{"n_layer": 19, "d_model": 512, "n_experts": 32, "experts_per_token": 4, "d_expert": 96, "d_shared_expert": 0, "activation": "swiglu", "moe_layers": [1, 2, 3, 4, 5, 6, 7, 8, 9, 10, 11, 12, 13, 14, 15, 16, 17, 18], "router_score": "sigmoid", "normalize_top_k": true, "routed_scale": 2.0, "balance_loss": 0.000467, "balance_bias": true, "router_noise": 0.1, "router_cosine_scale": 20.0, "router_bias": true, "init_std_router": 0.0172, "lr_router": 0.000711, "vocab_size": 38925, "norm": "rmsnorm", "norm_eps": 1e-06, "tie_embeddings": false, "optimizer": "soap_variant", "lr": 0.0125, "grad_clip": 1.0, "batch_tokens": 131072, "seq_len": 512, "train_tokens": 645200000, "steps": 4923, "dataset": "wikipedia_en"}
Below are experts of layer 9 (counted from 0) of a mixture-of-experts language model. Rows are named router (the router's row for the expert) and show model dimensions 256-383. Each number is 128 + 24 x the weight over its row's rms, rounded and kept within 0 to 255. Numbers have three digits each.
After each expert's rows: a language model's description of what the expert responds to; "mostly gets" lists some tokens that are sent to it at least half of the time. This comes from a sample of Wikipedia text that the model never trained on.

# expert 7
router:125086108128123144134103123114124122125136133117156115119155124129050138120132117137162109132103113145120152128151153137092169101161190095171135139153142129136139091093083150120084138140136154146146110082125173097101166136118124097135096141132097124141148155082111143169073139129149128110101174125119138132135131100161101149143132142127126086128127141171115128108138146146128128149134
Name-initial pieces in rosters. Opening pieces of foreign personal names after country codes or pipes in sports rosters and tables (Os-valdo, V-idal), also Won, Nominated, L results.
mostly gets: " Won", " won", "ij", " Ram", " Nominated", "uz"

# expert 13
router:115093093112155113133148099119122118126167113112148117167145158161111122135117189129117108120123121154102118134137139130108123123121103175116134128109155117133134122112117131121134139121125121085172123139118150113139165166106147111116107117154144129129145123089124148137123157144119177101161094142115172121106149112160109118161076144161097151089115091109143145164089141113126107145153
Places, nationalities, dates. Geographic and nationality words (South, America, Australian, Portuguese), digits inside years, "century", and the/of in location phrases.
mostly gets: " century", " American", " Australian", " Russian", " European", "|---|---|---|\n"

# expert 10
router:122104122134103160121107104104098097119155122120107124131122143130111106146152179163123116132165110177138121123146184152078094133147154119179147135164138123142134112102125088119113121098089097115139098141134127133117128133101140147126098135133135132159126110094124096107188148158135148098088165123100136146103173120119067153146112106102124121120112109135142145170136109134112181165141
Biographical role words. Biography words for occupations and family ties (director, secretary, wife, father, born), his/he/was, and "Early life" section headings.
mostly gets: " President", " politician", " director", " his", " writer", " wife"

# expert 20
router:116106096154138099106085122137132119157181152102131170155129135121148151115112121122111119113143132149092121140131175137106163094158092161162185143114167127111147111088077089098127114113128136132102115124132167165131137132101153128145108094122093128135138111124127116151123132146157120114142123111095126120152175153114115153147117177123136143079111103135108099127187105109134165175122
Table and heading markup. Wiki markup tokens: table pipes, section markers == and ===, infobox line breaks and dashes, semicolons in lists, coordinate symbols.
mostly gets: "===", "====", "°N", "==", " Votes", " |\n\n"

# expert 15
router:133117128160119133109127108108143095120165160125138107185150128161141129080126080142135106129096141126105140133120160147176108113125115155169180151108140069147153118121081108135121143136140113127141136140129152142141128121105139136133066168110132129133142111117130145144076121143171081157125151144132128124118127123097095152175098135145104120111154122138133139149118140131154134118133
Given names, list starts. Given names such as John, William, Richard, and first words of entries after dashes, colons or table bars in credits and species lists.
mostly gets: " William", " Richard", " James", " John", " Robert", " David"

# expert 0
router:136104109158112131130163123142129094105148120167126095125074117165152146139135158143178081129150093159076129148156136159154132121128178170150139151115159103123092100112100120140173109144116136103173123167155177133063114158124182121129125117086129132119147178123119127156088161166140189146156109119126124135117132078118091116143110146104099111148120118126103109193100100154153128119116
Numeric separators, unit labels. Dashes, slashes, decimal points and colons inside numbers, ranges and codes, such as 2011-2023, 51.5%, A-1, plus military unit names like Air, Army.
mostly gets: "/", "–", "-c", "-p", " Air", " ±"

# expert 28
router:127115156209108138121081127142163141118137126108114147156151119103152131145119094158128142164085129112086144138178165113114106124129109173110141105118146134141110107075108099128099112150099137129133152164127143100136131111095144116112074130126139146144121132159094160161100140171145100089087118112120123128132153060132105105126142155132124115135103151115081108124090146142159166151141
Clause-subject pronouns. Pronouns and relatives starting clauses before a verb: It, He, they, which, who, that, typically after a period or comma.
mostly gets: " He", " which", " who", " he", " they", " it"

# expert 26
router:078101089147103116066103137178152102077150153105157114151130127133121145077125053167159076143146092144138114135138123130117127134112151174131120127086139136133120082075124107111143134098173115171113166151121142119149144152121164105140136175151124118133148148137110097116116116164142140105162106105080121139155118073158107147112088110131132088130119137120082127156125136153151166164117
Clause connectors and cell pipes. Pipes before empty table cells, list-number periods and colons, and clause-joining words such as but, so, however, while, because.
mostly gets: " but", " so", " However", " if", " while", " because"

# expert 1
router:112123115137115133094104135102152100139142144103146132158131164150122109155166096144125113145156127136096107156156152135107119133125073119135132122090123168124168096102142058114150149151124143122130108092132134142119165150126128130081135104108087156195142169121101121158121115151140143090141108129089158149117174108115106134121149149147154114106139137168116134120110143150153171153095
Section and table delimiters. Wiki heading markers (==, ===), table pipes at line starts, paragraph-ending periods and list dashes, plus scattered commas and "to".
mostly gets: "|", " ===\n", "===\n", "====", "==", ".\n\n"

# expert 14
router:142112079172143139122181128158105118097184125106118170151166141172125143129118162170147097150122092103112159160185138131120122123132114144185143094129150111142108110099107134188137134164120080117150132121129121127109116154115127109173097130130079154152123129099119156131099108127120149138136091137077089132131105104166108126136135143120152111093104134115109136160117105121140166147084
Quantifiers and adjectives. Adjectives, quantifiers and nationality words before a noun, such as many, other, various, American, German, York, and word-final pieces like -ier.
mostly gets: " many", " York", " most", " other", " various", " Greek"

# expert 6
router:129128127148102121110081115117106078148147160090169169148121100132127128085118091166118114152106133128146134146177146154114140097092101133104138132105170120144082104127108110130121125155133133119125164168136131147142164126129148126139090156125076106170133138084106138130154161120122162109110090128106167157097123078134115115122148119103118135138099103124110088120123154122153170137130
Proper-name endings, acronyms. Final pieces and letters of proper names and capitalized acronyms, such as Force, Squadron, School, Festival and letters inside codes like KNRTU.
mostly gets: "\"", " Force", " Squadron", " School", "\",", " Festival"

# expert 2
router:106137089119097112101121113130179123133127118165137124137155144115121142105121127152127143101121104101128132143118172141145119144127167172156176188113162115131109101108080163174099130123138143164141129139127134136118154157110154121139111113147073111146140105107123143129126102117143152140104119065083132123130163091130078118129128132110164119122133138104130114121121140078127174145132
Table header and stat words. Column-header and record words in tables and infoboxes, such as Film, Votes, Total, Born, Apps, and sports-career verbs like played, scheduled.
mostly gets: " JPL", " MPC", " Votes", " votes", " Total", " Born"